{
  "router_score": "softmax",
  "balance_bias": false,
  "optimizer": "adamw",
  "beta1": 0.95
}
Below are experts of layer 7 (counted from 0) of a mixture-of-experts language model. Rows are named router (the router's row for the expert), up (a neuron's input weights, with its number) and show model dimensions 192-255. Each number is 128 + 24 x the weight over its row's rms, rounded and kept within 0 to 255.
Before each expert's rows: a language model's description of what the expert responds to. This comes from a sample of Wikipedia text that the model never trained on.

# expert 39
Taxonomy labels like Genus, Clade, Species, and words such as this, of, age in species descriptions and census statistics.
router [137 124 130 106 171  88  94 139  94  90 131 143 119 148 140 132  93 138 162 130 135 108 134 143 131 126 142  94 133 156 140 147 143 164 111  93 169 156 147 150 147  88 116  86 120 148 172 145 115 139 142 117 185 143 146 115 112  98 176 161  90 146 109  82]
up0 [123 156 161  84 133  75 145 103 154 114 117  88 152  99 145 156 126 120 127 117 122 120 152 121 146  87 121 135 141 140 156 132 127 112 101 105 115 119 156  88 168 119 107  88 149 134 133 155 130 108 117 125 140 119 145 116 162 124  93 118  89  75 104 126]
up1 [114 127 146  93 128 135 124 142 143 114 136 136 175 161 132 113 103 146 105 140 111 145 101 153 155 133 139 134 126 113 154 124 115 140 186 143 141  91 147 110 143 130 119 138 120 112 120 108 184 139 124 122 147 130 170 131 139 106 121 119 136 178  94 137]
up2 [105 106  93 105 130 116 153  92 153 147 134 131 138 136 113 155  91 158 115 142 134  85 122 124 136 119 113  83  81 120 109  96 120 121 147 147 118 145 109  98 166 109 111 117 106 150  75 114 150 179  95  99 133 133 118 149 134 136 154  94 164 144 155  86]
up3 [127 143 128 159 129 134 105 107 132 116  93 140  71 128 142 106 103 112 141 134 121 115 116  85 140 108 147 122 114 128 151 131 149 103 137 156 144 150 141 129 122 131  80 170  94 144 122 153 125 112 133 126 192  92 139 179 204 108 173 123 104 125 139 132]
up4 [134 129 112 128 115 129 133 135 166 139 157 135 103  74  83 185 120 100 116 106 109 157 110 123 135 153 138  97  85  84 107 147 156 104 126 181 121 128 140 126 128 116  75 147 162 145 122 163 139 134  79 153 177 112 154  72 148 136 104 116 121 118 156 118]
up5 [ 74  90 109 163 138 177 155  90 114  85 120 137 119 141  91 111 140 161 134 107 153 160 134 110 133 141 159  93 127 131 136 125 136 128 121 120  75 126 114 134  86 122 123 132 149 142 136 144  99  92 100  96 138 122 113 112 125 128 153 123  79 143 135 112]
up6 [158  98 146  95 160  87 133 151 150 101 123 113  99 135  84 156 111 168 167 134 103 132 121 144 116 111  97 109  91 148 134 145  84 146 147 145  89 128 110 170 137  97 111 110 122 149 110 156 163 129 140 122 135 134 143 138  94 147 159 120 121 157 136 107]
up7 [155  97 154 126 100 104 110 128 141 134 119 123 123 123 145 156 122 149 129 111 105 130 120 142 115 128 124  82 102 119 153 142  98 105 153 140 102 107 135 123 169 112 117 146  91 106  81 155 130 183 116 127 174  98 123 137 130 109 120  89 193 114 115 119]
up8 [104 103 122 150 148 130 114 123 144 113 131 135 182 137 132  97 163 129 139 103 122 155  74 115 136 112 170 122 147 133 162 109 110 111 150 127 130 131 126  83 100 123 102 106 114 136 113 138 125 173 114 109 169 127  82  98 154 120  95 109 124 127  99 106]
up9 [140 186 138 154 137 146 136 105 151  96 141 131  68 119 124 141 123 111 122 103 105 105 145 109 141  67 154 148 124 141 180 120 118 150 137 114 126 140 113 150 127 110 114  99  90 120 162 102 109 131 128 139 155  64  83  88 122 146 135 163 110 142 133  85]
up10 [132 134 141 100 133 176 124  89 156 126 126 136 147 110 174 114 100 124 106 150 135 148 144 118 116 158 173  83 145  72 124 116 106 145 117 109 157 199 156 148 148 150 165 116 150 128 120 155 168 108 111 158 163 133 128 127 161 102 140 195 103 145 119 153]
up11 [121 142 158 106 144 116 126 150 112 146 114 114 179 138 117 156 130 103 144 115  81 149 109 127 134 129 175 133 144 111 155 117 107 128 168 120 127 123 125 134 153 121  95  77 112 170 121 110  96 130 139 114 144 175 138 142 178 158 166  90 137 169 115 116]
up12 [134 137 132  83 151 118 131 145 128 129 104 114 157 116 146 128 129 142 132 123 162 138 145 109 131 119 139 186 144 110 122 160 122 128 148 128 120 109 143 131 163 126 126 129 125 121 108  71 107 141 113  77 157 126 117 156 154 109 149 128 133 124 127 142]
up13 [122 131 113 146 138  99 136  83 150 127 122 144 175 138 111 167 171 154  73 102 143 131 136 106 140 131 148 123  68 155 145 117 133 107 157 136 146 128 131 152 155 110 113 118  89 118 125 151 139 134 132 128 150 112 137 114 100 164 115 132 119 153 141 110]
up14 [152 110 100 133 134 133 111 106 141 129  95 144  77 117 129 115 122 135  92 152 142 106 128  93 152 120 138 137 124 125 149 120 119 144  89 119 146 147 111 173 139 128 121 128 135 137 119 173 142 139 147 112 120 131 111 155 118 153 178 181 162 135 109 104]
up15 [128 131 119 129 139 100 114 119 120 114 122 132 113 130 124 166 103 149  86 132 170  98  74 118 141 147 151  94 146 133 144 107 120  96 180 136 138 130  92 141 183 133 151  89  92 150 161 141  96 130  95  85 176 144 135 130 115 138 136  98  95 100 134 135]

# expert 22
Evaluative and size adjectives before nouns or after more, such as low, large, similar, significant, tough, subtle, conspicuous.
router [128 113 120 124 134 106 161 156  94 139 120 177 119 112 137 159 103 138 115 133 133 137 136 121 101  99 163 144 146 138 116 119 114  81 138 163 102 127 112 136 124 114 153 126 120 113 100 155 121 146 141 138 210  96 138  81 170 136 113 147 143 140 128 150]
up0 [160  94 123 114 146 111 123 158 111 128 169 131 140 137 137  88 124 186 143 119 127 162 129 112 133  99 154 165 123 145 160  72 133 151 117 146 115 133 113  86 163 100 125 161 138 120 108 147 151 135  89 170 153 127 123 151 169 149 110  94  76 145 156 138]
up1 [108 176 123  97 136 150 176 131 127 130 152 175 124 142 127  98 158 130 108 159 145 159 104  80 131 148 116 176 170 122 163 135 102 118 122 131 116 181  82 138 136 138 115 171 119 123 146 124 102 133 129 139 129 118 105 120 140  77 130 124 193 141 120 118]
up2 [150 133 133 125 163 167 126 154 109 135 148 187  92 133 114 133 157 133 130 151 118 117 129  97 117 128 152 130 128 138 159 146 113 152 132 152  95 137 118  87  74 135 138 122 130 135 125 150 152 134 159 143 165  89 144 121 162 131 136 127 153 130 144 117]
up3 [ 92 135 180 132 129  99 142 142 124 102  56 130 120 133 137 112 166 108 143 144 132 167 136 111 147  91 124 172 154 149 131 114 111 121 126 125 107  78  98 123 113 150 102  97 116 133 129 130 153 143 169  78 139 153 142 110  62 113 125 132 155 104  74 116]
up4 [158 151 127 121 151 123 107 165 167  99 143  96  95 148 116 130 153 197  96  80 102 167 138 100 126 118 118  88  82 142 172  96 117 136 123 138 123 101 127  72 121 105 158 160 115  99 125 168 173 142  90 128 178 115 170 134 133 167 118 142  98 120 155 103]
up5 [166 146 164  92 146 145 110 120 126 117 126 118 138 140 152 138 146 127 117 128 118 141 126 137 130 144 154 110 177 126 128 155 129  94 124 104 139 119 152 181 116 146 158 135 127  75 104  99 136 105 124 119 192 106 149  87 124 146 136 112  90  95  90 138]
up6 [ 80 143 106 102 127  97 120  86 165 116  98 102 143 114 141 173  99 112 109 138 135  92 142 103 144 133  88 116 147 132 112 104 152 144 166 144 146 152 173 171  94 140 144  74 123 109 118 124 154 130 128 181 159 165 110 142 133 108 114 161 147 162 109 128]
up7 [122 127 165 127 114 125 140 108  99 142 169 147 146 108 150 127  88 147  88 176 154 119  88 139 118 135 162 117 106 164 117 124  94 115 130 131 132 138 133 128 124 113 136 148 116 133 120 139 134 147 150 104 138 148  90 160 102 137 178 147 140 119 101 135]
up8 [154 124 113  84 142 100 160 152 117 102 148 120 124  94 138 154 122 118 118 125 111 112 124 117 131 152 170 104 134  89 127  99 112 106 125 152  76 164 137  97 124 155 193  95 123 125 104 136 160 125 136 162 161 104 133  93 140 104 143 129 127 143 129 118]
up9 [163 101 133 126  95 103 168 151 137 139 121 141 125 104 164 144 104 134 153 121 151 138 161 104 102  91 159 135  91 119 148 115 140  89 131 191 103  59 120 101 141 123 109 130 110 117  98 133 117 144 117 108 177 115  75  89 145 153 150 156 153 104 180 125]
up10 [142 105 135 137 104 127 118  96 120 112 136 159  93 124 152 127 128 113 160 177 128 140 118 163 143 131 141 117 109  97 146  89 118 111 124  91 112 139 143 139 108 161 180 112  91  89 105 128  90 117 142  86 159 117 142 111 154 156 132 118  92 141 146 134]
up11 [120 137 135 130 104  99 113 101  97 100 128 142 143 130 153 123  90 124 144 142 115 120 115 135 181 101 110  91 157 156 142 108 125 175 101  60 155 143 139 144 129 135 127 123 136 144 134 109 135 118 154 141 100 169 173 109 122 160 114 115 160 144 100 102]
up12 [152 170 140 139 156 158 142 141 125 146 121  94 150 149 130 131 158 131 142 141 131 129 158 118 127 123 154 131 145 167  95  50 149 116 109 141 140 103  75  97 110 150 122 106 134 150 118 136 131 113 128 136 155  98 146 118 124 144 167 113 126 161 159  84]
up13 [123 127 124 138 141 135 137 139 126 129  92 163 112 109  93 124 147 146 170  90 162 169 109  73 133 110 129 173 113 148 144 131  71 133 150 151 105 115  98 122 135  85 141 104 129 148 124 151 167 113 153  86 159 100 121 102 150 105 129 136 143 147 142 119]
up14 [151 149 121 162 146 104 123 105 125 114  84 152 128 119  79 104 140 129 152 161 115 134  87 158 126 158 147  99 152 125 152 140 136 142 110 104 104 123 118 113 147 132 112 147  92 171 124 123 139  99 106 134 129 161 141 166 157 105 132  93  83 138 101 149]
up15 [105 176 104 143 100 133 156 157 148 164 163 124 105 111 112 131 126 111  95 146  85 102 136  69 132 134 119 150 104 141 130  96 140 134 156 118 141 149 126  69 135 117 166 124 145 106 154 150 137 146 114  98 166 161 140 137  65  79 170 116 145 120 152 141]

# expert 6
Symbols, digits and capital letters inside chemical names, formulas and codes, such as H in 2H-naphtho, currency signs like $, €.
router [157 103 130 148 149 154  84 129 134 124 131 144 147 127 118 110 172 135 148 110  79 152 113 114 116 128 112 134 106 140 124  87 105 130  87 178 155 141 151 111  90 147 140 138 122  83 165 143 167 137 127 149 152  90 174 146 114 105 115 111 101 135 120 112]
up0 [125 123 147 127 147 121 155 109 147 132 141  96 143 118 120 133 128  83 137 131 136 150 124 107 145 119 133 121 157 148 182  94 114 155 112 138  55 123  90 108 122 107 161 107  80 105 142 132 148 132 126 134 140 127 137 146 155 173 130 136 128 132 138 120]
up1 [153 122 151 102 158 164 105 121 154 148 132 183 158 156 118 129 143 133 161 125 119 107 110  57 114 163 133 143 146 126 114 135  86 137  97 113 101 134 153 145 112 153 171 126 130 141 118 164 144 178 121 102 174 128 103 115 187 157 117 137 103 133 116 155]
up2 [ 92 116 114 152 105 139 153 108 169 159 112 166 117 152 115  76 160 123 109 115 111 133 119 139 163 199 112 147 115 130 141 132  98  99 153 112 113 143  88 126 156 142 123  77 148 123  90 147 122 130 120 139 127 132 132  93 166 127 144 162 135 128 128 110]
up3 [134  59 169 106 135  99 141 110 189 126 119 121 144 109 126 123 116 100  93 178 116 159  95 128 182  98  97 146 123 137 120  91 121 130 118 119 131 157 140 150 118 117 168 122  80 150 146 139 119 105  95 115 141 159  89  87  97 185 166 152 169  95 133 113]
up4 [153 128 116 151 124 110 139 127 143 124 100 112 122  98 138 135  76 130 129 134 105  76 142 114  85 120 165 113 133  94 119 131 133  78 105 122  98 152 116 135 111 128 143 135 116 118 134 139 134 132 138 136 148  76  99 146 109 123 130 119 145 170 150 157]
up5 [105 133 159 109 120 138 113 123 151 151  93 144 113 101 137 133 102 140 136 192 121  78  88 121 135  79 117 114 116  96 166  99 147  85 124 137 128 116 118 131 107 103 172 108 107 123 127  81  99 159 110 141 165  82 148 131 169  98 135  90 131 133 138 182]
up6 [ 98 109 153 148  80 128 136 112 131 122  89 117 141 135 125 145 104 147 110 159 159 166 135 103 135 116 131 129 116  87 140 162 135 129 121 161  75 112 147 120 100 119 143 130 145 121 121 147 129 144 113 109 103 104 112 139 103  80 104 131 131 117 148 111]
up7 [139 126 134 137 124 115 132 156 151 163 130 159 111 108 107 121 134 130  85  90 121 127 115 164 109 122 143  93 123 116 102 110 113 103 135 141 130 146 174  94 107 131  98 104 101 110 126 107 154 116 157 141 146 123  86 146 125 127 153 148 131 151  73  87]
up8 [ 95 158 110  89 160 108 120 119 109 162  77 111 116 132 126 128 113 164 139  99 152 139 157 109 138 121 131 152 124 129 142 125  87 109 179 187 121  80 125 110 142 125 146 135 111 155 126  96  92 112 102  92 143 145 129 126 130 130 121 143 125 163 150 138]
up9 [144 103 136 125 125 110 107 169 128 120 132  92 105 107 184  99 150 170 112 116 107 108  70  94 128 136 143 118  83 126 139 139  69 135 147 129 154 150 175 154 119 141  79 131  98 110 166 109 126 160 100 115 143 128 116 142  96 109 122 127 155 146  96 106]
up10 [108 134 155 129 126 113 122 124 112  90 146 163 131  97 106 138 106 161 126 164  94 120  91  66 130 129 163 126 140 130 104 101 113 132 141 168 155 143 134 163 107 151 126 128 136 128 135 150 103 143 114  98 172 130 104 141 120 141 117 141 120 142 113 168]
up11 [ 93 110 144  99 115 109 130 121 106 139  80 138 117 118  88 132 128 133 113 146 108 115 168 155 160 124 115 130 120 142 101 102 125 130 164 139  94  94 155 116 142 105 156 101 156 116 114  98 118 143 136 199 177 130 110 123 136 136 144 113 101 121 110 129]
up12 [161 126  83 132 134 121 133 107 161  90 123 153 133 135 147 119 125 120 105 146  98 142 123 132 125  47 115 114 130 101 110 123 130 139 145 124 125 102 152 109 144 131  91 118 112 102 116  86 111 111 128 110 152 128 138 108 114 135 122 121  65 144 127  91]
up13 [115 135 162 108 137  92 117 109 118  75 114  91 124  89 136 152 112 121 103  65 179 145 122 133 145 148 149 102 178 119  91 155 158 135 154  95 114 146 145 159 136 141 119 147 115 121  99 178 134 124 161 130 131  99 133  94 133 128 134 114 154 154  90 111]
up14 [136 109 141  88 145 130 102 147 140 109 118 156 148 120 115 152 133  79  97 133  91 137 131 105 132 148 121 102 148  86 124 145  60 120 113 130 173 159 101 110 167 161 122 102  93 143 163 110 133 187 137 137 186 110 115 139 154 139 142 165 135 166 157 127]
up15 [121 137 135 124 141 151 114 112 168 160 134  73 125  90 155 129  97 160 134 120 127 159 104 125  92 149 148 135 120 140 141 137  95 155 111 150  80  97 119 120 104  95 127  92 118 138  99 146 132 118 113 138 162 117 145 173 141 146 151  98 135 188 153 143]

# expert 2
Function words linking clauses, mostly to, and, which, that, plus modals and adverbs like would, could, often, eventually, legally.
router [125 146 142 161 126 134 127 124 128 119 103 110 141  94  67 154 114 113  89 117 139 106 127 103  89 174 195 162 145 121 162 106 143 124 145 140 153 156 122 140 125 120 139 128 138 166 103 162  93 173 126 150 166 117 146 154 129 131 166 176 127 140 127 156]
up0 [ 89 129 111 120 135 136 118 118 124 112 131  94 141 112 111 139 100 121  92 109 113 166 180 163 112 117 158 110 140 113 130 133 102 115 162 135 123 177 122 141 129 130 147 156 129 149 122 117 180 163 148 107 145  96 116 171 150 130 132 114 156 119 174 176]
up1 [106 109 152 137 164 142 139 131 116 111 113 123 155 131 155 155 148 166  88 137 152 136 121 184 125 110 153  80  90 124 132  93 141 124 128 139 154 124 133 138  86 160 109 164 130  80  97  64 124 121 133 139 160 112 186 120 143 134 145 116 126 126 146 103]
up2 [128 163 161 120 162 124 120 108 131 153 129 139 151 153 157 116 117 149  99 129 136 177  50 104 161 156 126 135 137 107 128 100 128 156 131 141 131 100 142 141 158 130 151 120 110 114 115 124 140 107 188 142 124 140 126 100 105 103 135 111 120 118 139 179]
up3 [ 86 157 173 113 146 131 142 117 114 100 146 106 131  86 138 144 130 129 129 121 112 126 122 130 135 131 172 161 181 136 156 137  95 127  99 143 126 155 101 117 143  97 130 125 110 152 124 138 128 152 148 162 144 175 135 145 146 122 146 129 175 111  86 116]
up4 [163 161  90 105 155 130 140 158 127 109 122 117 133  92 117 172  96 120 121 151 118 155 136 146 134 118 180 137 104 145 129 110 119 121 150 117 125 153  77  84 123 128  95 163 109 114 130 172 115 120 147  94 158 156 115 135  98 133 126 158 132 160 111  95]
up5 [136 105 138 143 115 118 171 109 170 159 122 175 173  43 149 126 167 149  93  86 163 136 141  78 118 138 119 126 138 112 121 146 119 113 171 126 144  86  96 130 150 113 131 132  92 162 147 149 120 124 146 122 154 105 136 110 175 160 137 161 131 114 168 121]
up6 [108  98 102 113 162  85 117 131 152 101 118 117  93 167 121 127 135 126 124 117 120 128 127 177 143 113 118  70 153 140 126 125 160 151  53  94 133 144 122 109 175 164 118 115 151 106 168 109 130 157 165 112  78  64 126 130 168 110 131 109 103  97  95 123]
up7 [119 125 152 108  99 127 170 123 136 116  89 168  96 113 114 121 132 137 164  93 130 157 129 129 159 165 117  91 152  79 138 137 131 130 159 116 129 121 117 161 169 132 112 167 151 147 136  86 115 122 135 151 116 144 114 149 153 137 111 105 160 126 129 128]
up8 [100 118 163 116 133 115 136 157 136 157  88 147 147  82 118 137  96 133 144 129  84 117 116  93 108 135 138 124 193 136 103 135 121 119 140 131 110  82 137 118 135 103  96  94 112 151 119 119 113 135 104 163 116 115 108 131 188 141 161 121 166 170  86 180]
up9 [142 153 123 113 128 157 126 154 119 147 138  48 137 105 105 157 132 146 120 162 155  92  91 132 124 159 179 103  90 103 135 131 164 118 120  77 132 143 132 115 150 189 144 143  94 133  94 131 127 146 164 139 137 134 187 142 103 108 121 118 137 126 143 139]
up10 [168 173 149 139 120 118 171 144 140 125 146 150 119 112 128  93  80 118 151 169 120 138 133  84 165 198 128 104 112 121 132 133 111 133 129 163 103 131 106 105 146 115 119 157 116 123 152  94  97 128  92  99 117 121 150 142 114  84 100 104 137 144 138 162]
up11 [108 130  94 137 146 121 101 119 117 104  99 129  81 110 123 164 133  97  93  95 114 142 140 117 130 131 105  99 149  89 108 135  99 106 101 142 135 149 105 153 180 166 173 146 128 125 133 131 136 131  85 117 117 115 115 170 140 116 130 143 140 136 126 149]
up12 [150 126 139 141 113 128 138 144 192 130 100 133 156 120 141 117 137 124 131  97 144 138 145  60 132 114 159  95 173 105 111 106 148 136 106  99 136 143  99 111 142 140 144 114 144 167  58 129 149  75 156 166 133 151 151 141 169 129 111 119 156 135 103 132]
up13 [122 106 120 130 154 142 161 108 154 123 142  82 102 111 110 145 141 124 106 123  99 121 123  95 132 173 168  94 151 128 114 120 131 122 139  97 118 165 127 124 119 126 140 121 104 150 135 107 152 120 137 122 126 133  96 156 128 172 124 143 122  75 159 115]
up14 [106  86 176 156 126 149  87 135  57  93 144  86 128 162 122 143 149 120 111 172 164 190 122 113 125 127 119 121 136 117 180 137 136 176 159 146 147 153 143 169 134 134  90 158 127 106 120  98 136 120  84 139 129 127 133 130 141 151  88 151 155  75 124 143]
up15 [116 131 119  74 139 110 139 141 160 151 154 115 142 104 144 125 124 154 128 154 148 139 147 161 104 152 116  96 116  63 148 106 121 139  71 121 136 151  96  79 136  81 148 157 134 119 132 157 158 122  97 113 115 114 156 146  88 121  98  85 143 142 140 113]

# expert 24
Copulas and linking words in biographical sentences, such as was, is, been, became, also, often right after He or a comma.
router [ 87 163 121 114 141 130 176 111 110  76 127 172 130 126 138 134  99 112 112 164  83 150 138 142 102 132 128 115 140 105 116  99 162 172 156 129 135 145 136  93 134 146 119 141 149 145 146 113  97  99 146 117 118 121 136 153 137 128 120 126 182 138 126 143]
up0 [147 142 132 100 118 151 131 128 136 113 136 142 147  86  82 152 151 152 100 144  99 130 128 122 130 137  88 126 172 179 125 124  94 143 101 144 125 128 146 108 129 134 109  95 109 171 129 190 119 127 165 160 127 100 149 130 117 103 145  83  99 144 131 176]
up1 [146 109 142 136 135  91 137 108 149 157 122 150 114 130 137 141  90 122 141 119 111 150 133 100 151 174 115 154 167 131 133 118 146 136 116 133 108 112  91 142 168 117 131 137  81 119 112 140 137 120 132 121 135 118  82 143 109 151 139  99 143 136  99 140]
up2 [ 94 119 135 168  97 168 125  90 144 160 136 104 107 134  91 165 103 130 162  90 113 148 124  71 143 134 144 174 116 135 138 104 146 147  90 128 128 142 110 135 103 125 113 164 111 147 108 109 129 124 123 123 117 141  68 134 145 159 168  96 202 132 117 113]
up3 [142  87 125 128  76 134 114 139 113 143 142 140 116 118 136 101 145 169 152 138 141 156 169 110 114 133 149 140  75 126 156 101 116 116 131 128 139 137  83 163 106  80 153 125 123 108 117 117 118 152 139  73 140 108 118 144 109 180 163 113 130 120 127 177]
up4 [124 139 101  89 114 171 128 142 129 131 141 152 109 134 132 101 133 102 124 146 122 106 127  84 160 138 173 143 155 177 109 161 108 110 121 136 107 118 141 119 134 118 105 104 165 138 129  95 103 143  85 160 127 145  90  46 125 107 111 158 138 131  78 173]
up5 [121 126 138 102 128 149 140 121 148 101  91 131 106 138 157 139 134 132 113 130 111 155 112 121 120 138 105 138 134 135 103 125 126 118 153  92 131 116  71  93 142  85 158  65 153 162 161 166 120 132 117 102 120 111 112 131 108 135 169 133  91 114 131 132]
up6 [120 151 168 119 137 130 149 143 116 164 115 123 139 151 107 134  98 140 141 135 140 149 110  98 149  98 177 151 103 129 136 126 137 114 117  85 165 118  95 127 149 108 114 124 133 150 141 128 163 115 158 144 151 153 150 108 141 109 148 105 121 189 133 127]
up7 [127 158 121 137 145 129 157 102 179 144 131 162 107 146 164 132  84  87 129 163 139 166 118 138  98 146 106 119 161 145 105 157  89 128 145  88 143 214 128 134 151 118 174  55 129 105 141 106 102 145  73 118 111 177 151 159 130  98 119  99  82 116 153 136]
up8 [122 110 149 117  83 119 161 175 144 176 150 145  79 181  96 133 141 135 146 128 164 104 152 112 142 128 131 143 146 154 136  97 148 136 110  92  97 149 125 140 163  98 130 140 104 113 113 141 153 135 115 158 117 150 147 196 108 114  74 106 152 135 148 125]
up9 [147 116  92 167 103 115  84 124 114 110 123  99 132 116 108 148  87 162 140 108 124 134  85 109 117 140 158 123 155 129  89 122 144 125 129 151 118 125 136 140  94 123 163 118 102 104 118 136 146 117 128  96 143  85 145  86 145 170 169 146  98 126 153  99]
up10 [151 148  83 131 134 149 120 105 140  97 104 159 118 138 151 120 134 131 141 119 112 172  90 123 152 131 174 106 113 127 101 103 121 120 142 160 176 152 101 151 107 141 158 140  79 114 153 129 103 120 120 114 136  88 113 121 145 150 139  85 117  76 107 136]
up11 [112 159 116 151 112 137 131 126 119 135 121 128 116 148  90 153 105 113  94 118 115 123 136 146 132 174 155 131 128 120 159 138  85 159 185 108 128 126 117 144 125 133 121 120 112 149 143 119 111 134  77 124 124 150 115 114 136 119 103 143 118 115 119 129]
up12 [140 135  85  85 144 146 147 121 150 113  89 139 149 111 152  92 116 114  95 157 109  98 104  86 139 150 110 135 170 103 116 136 131 103 101 163 157 114 150 146 140 158 142 148 145 143 127 131  97 113  94 128 112 142 145 146 152 124 102 104 131 138 120 161]
up13 [ 97 150 168 118  82 121 160 107 121 153 149 124 155 138 141 143 154 104 125 135 173 164 114 128 166 162 168  85 156 135 173 124 123 108 138 106 125 122  86 125 137  95 152  75 141 149 135  85 149 167 132 135 101 158 110 155  98  89 123 103 163  78 149 155]
up14 [ 97 142 151 131 119  99 158 143 141 120 164  95 173  97 134 176  90 130 139 150 134 125  96 133 135 138 136 116 154 121 157 152 104 161 146 136 165 115 100 104 145 158 146 134 125 105 118 141 159  99 148 128 130 121 166  97 124 135 147 116 126 162 158 151]
up15 [131 128 135 109  95 125 104 102 120 127 156 135 117  91 157 122 144 114 114 161 134 117 156 130 139 111  94 187 134 129 126 106 128 140 165  91 128 136 132 102 112  82 124  52 122 149  87  80 118 122 114 156 130 176 143 171 139 162  86 107 142 202 124 150]

# expert 38
The after of, in, to, and nationality or country words in names, such as Russian Federation, United States, British, Soviet.
router [129 129 135  90 154 124 177 120 158 178 133  84  97 116 167 110  85 126 121 160 130 162 127 172 174 110 119 142 131  97 175 146 123 162 162 123 126 128 122 120 148 149 149 101 103 130 116 130 161 138 109 159 149 130 126 122 202 147 101  78 161 130 117 110]
up0 [133 172 118 144 141 131 115 162  92 156 108 144  50  99  93 146 132 121 115 179  84  94 118 131 140 169 129  91 121 124 120 140 137 160 169 136 110 122 160 110 139 116 106 121 153 125 146 128 119 102 124 131 144 108  75 131 133 109 111 141 150 160  95 142]
up1 [ 97 175 145 128 143 135 145 125 153 157 137 145 147 137 168 130 126 112 138 116 135 113 155 101 131 116 105 197 118 118 171 108 157 172 106 127  82 130 143 146 115 109 157 146 157 138  88 108 161 121 183  71 188 147 132 125 157  95 158 116 145 189 107 132]
up2 [ 88 140 124 142 153 117 145 157 132 105 137 134 138 136 154 124  91 137 133 165 125 136 116 120 105 178 112  72  94 131 111 104 141  89 140 102 100 127 126  86 183 142 137 150 145 158 123 110  97 168 109 108  99 156 114 135  95 135  94 176 124 114 126 138]
up3 [132 145 136 143 127 129  69 130 122 131 106 126 107 142 100 102  87  99 142 158 161 129 119 136 116 133 148 155 125 112  99 138 141 126 138  99 112 140 172 169 134 142 158 111 138 100 116 124  96 131 131 129 150 145 165 141 142 124 187 126 110  94 110 114]
up4 [120  70  91 116 132 102 125 152 101 157 151 108 115 141  80  75 107 136 141 111  85 113 118 125 133 101 143 125  80 136 154 126 141 129 167 115 158 129 141 149 169 121 110 110 109 120 111 113 143 143 131 143 207 148  80 108 144 170 170  90 119 168  84  97]
up5 [159 127 109 125 130 116 115 145  91  88 114 117  91 118 111 127 147 113 130 120 128 133 108  91 119 130 130 109 101 154 156 120 136 164 182 149 169 135 107 126 168 131 124 122  86  75 120 113 104 117 132 126 163 109 124 125 154 158 121  99  98 145 108 133]
up6 [142 108 101 134 130 174 128 154 138 116 146  99 139 175 116 109 173  95 113 142 138 159 124 124 135 105 129 129  86 109 135 109 149 153 132 109 104 143 124 147 165 127  98 124  84 127 146 110  73 113 141 133 102 130 153  93 150 115 185 100 110 124 121 114]
up7 [135 161 140 136 105 137 148  74 144 209  85 189  98 101 112 130 170 150 129 161 104 170 127 121  89 139 126  92 109 146 128 168 145 109 149 112 136 124 123 114 120 105 118 148 142  87 127 167  94 127 122 147 115 154 148 152 113 125 149 130 106 146 130  96]
up8 [117 138  98 139 136 109 143 140 144 140 130 142  82  94 163  91 128 122  98 143 130 127 133 128 128 165 135 117 155 163 105  90 149  88 137 107 121 100 159 104 115 116 185 199 126 119 116 116  92 111  99  94 142 134  92 104 143 124 101  90 105  80 138 179]
up9 [121 112 144 134 136 146 180 160 115 124 103 104  99 154 138 115 104 179 102 125 113 153 129 148 126 135 157 136 106 110 157  97 166 163 160 170 129 160  94 126 124 147 123 115 110 124  66 146 133 102 126 128 231 160 125 115 162 128 134  89 130 143 129 132]
up10 [100 148 133 101 131  98 105 113 143 174 141 122 131 123 125 118 104 109 121 146 107 150 136 151 155 142 132 117 185  91 132 112 109  96 166 132 129  81 143 128 133 139 142 119 133 123 149 149 148 144  64 169 197 106 121 108 184 124 127 106 142 165 123 119]
up11 [105  92 139 121  95  80 176 101 106 110 135 150 147 134 146 155 119 155 161 152 136 131 123 141 184  97 167 110 105 119 123 176 111  99 139 158 104 140  85 127 115 113 179 144 131 158 162 134 111 125 108 104 116 201 161 115 111  90 140 134 145 125 113 120]
up12 [196 133 108 124 108 116 135 121 154 142 157 150 169  99 121 120 137 135 150 111 140 136 139 121 135 147 120 114 165 102 138  79 110 144 177 120 140 143 138  96 158 128 140 137 163 108 108 120  82 143 132 123 154  84 134 133 139  97 141 146 143 109 138 124]
up13 [157 149 128 131 169 114 116 120 136 134 135 117 121 125 122 143 139 141 101 139 115 121 138 107 137 130 120 124 149 120 128 134 149 114 191 116 135  91 143 137 138 133  89 110 119 118 162 146 156 113  92 122 142 161 139 136 176 126 119 131 152 138 142 115]
up14 [167 122 127  99 142  85 160  90 145 124 139 124 107  90 128 126 100 138 104 127 137  77 134 161 130 121 131  92 130 114 113 137 132 119 167 130  76 126 161  99 120 144 176  96  76 136 130 129 138 117  99 160 171  97 127 158 142 153  73 108 135 125 144 109]
up15 [149 159 131 118 120 132 167 127 125 130 146 164 158 104 128 139 111 156 102 116 173 143 134 117 152  89 126  99 185 131 136 134 118 153 143 139 119 137 119 112 142  86 100 148 155 129 122 119 166  43 149 182 152 135 102 172 156 167  68 136 190 126 164 147]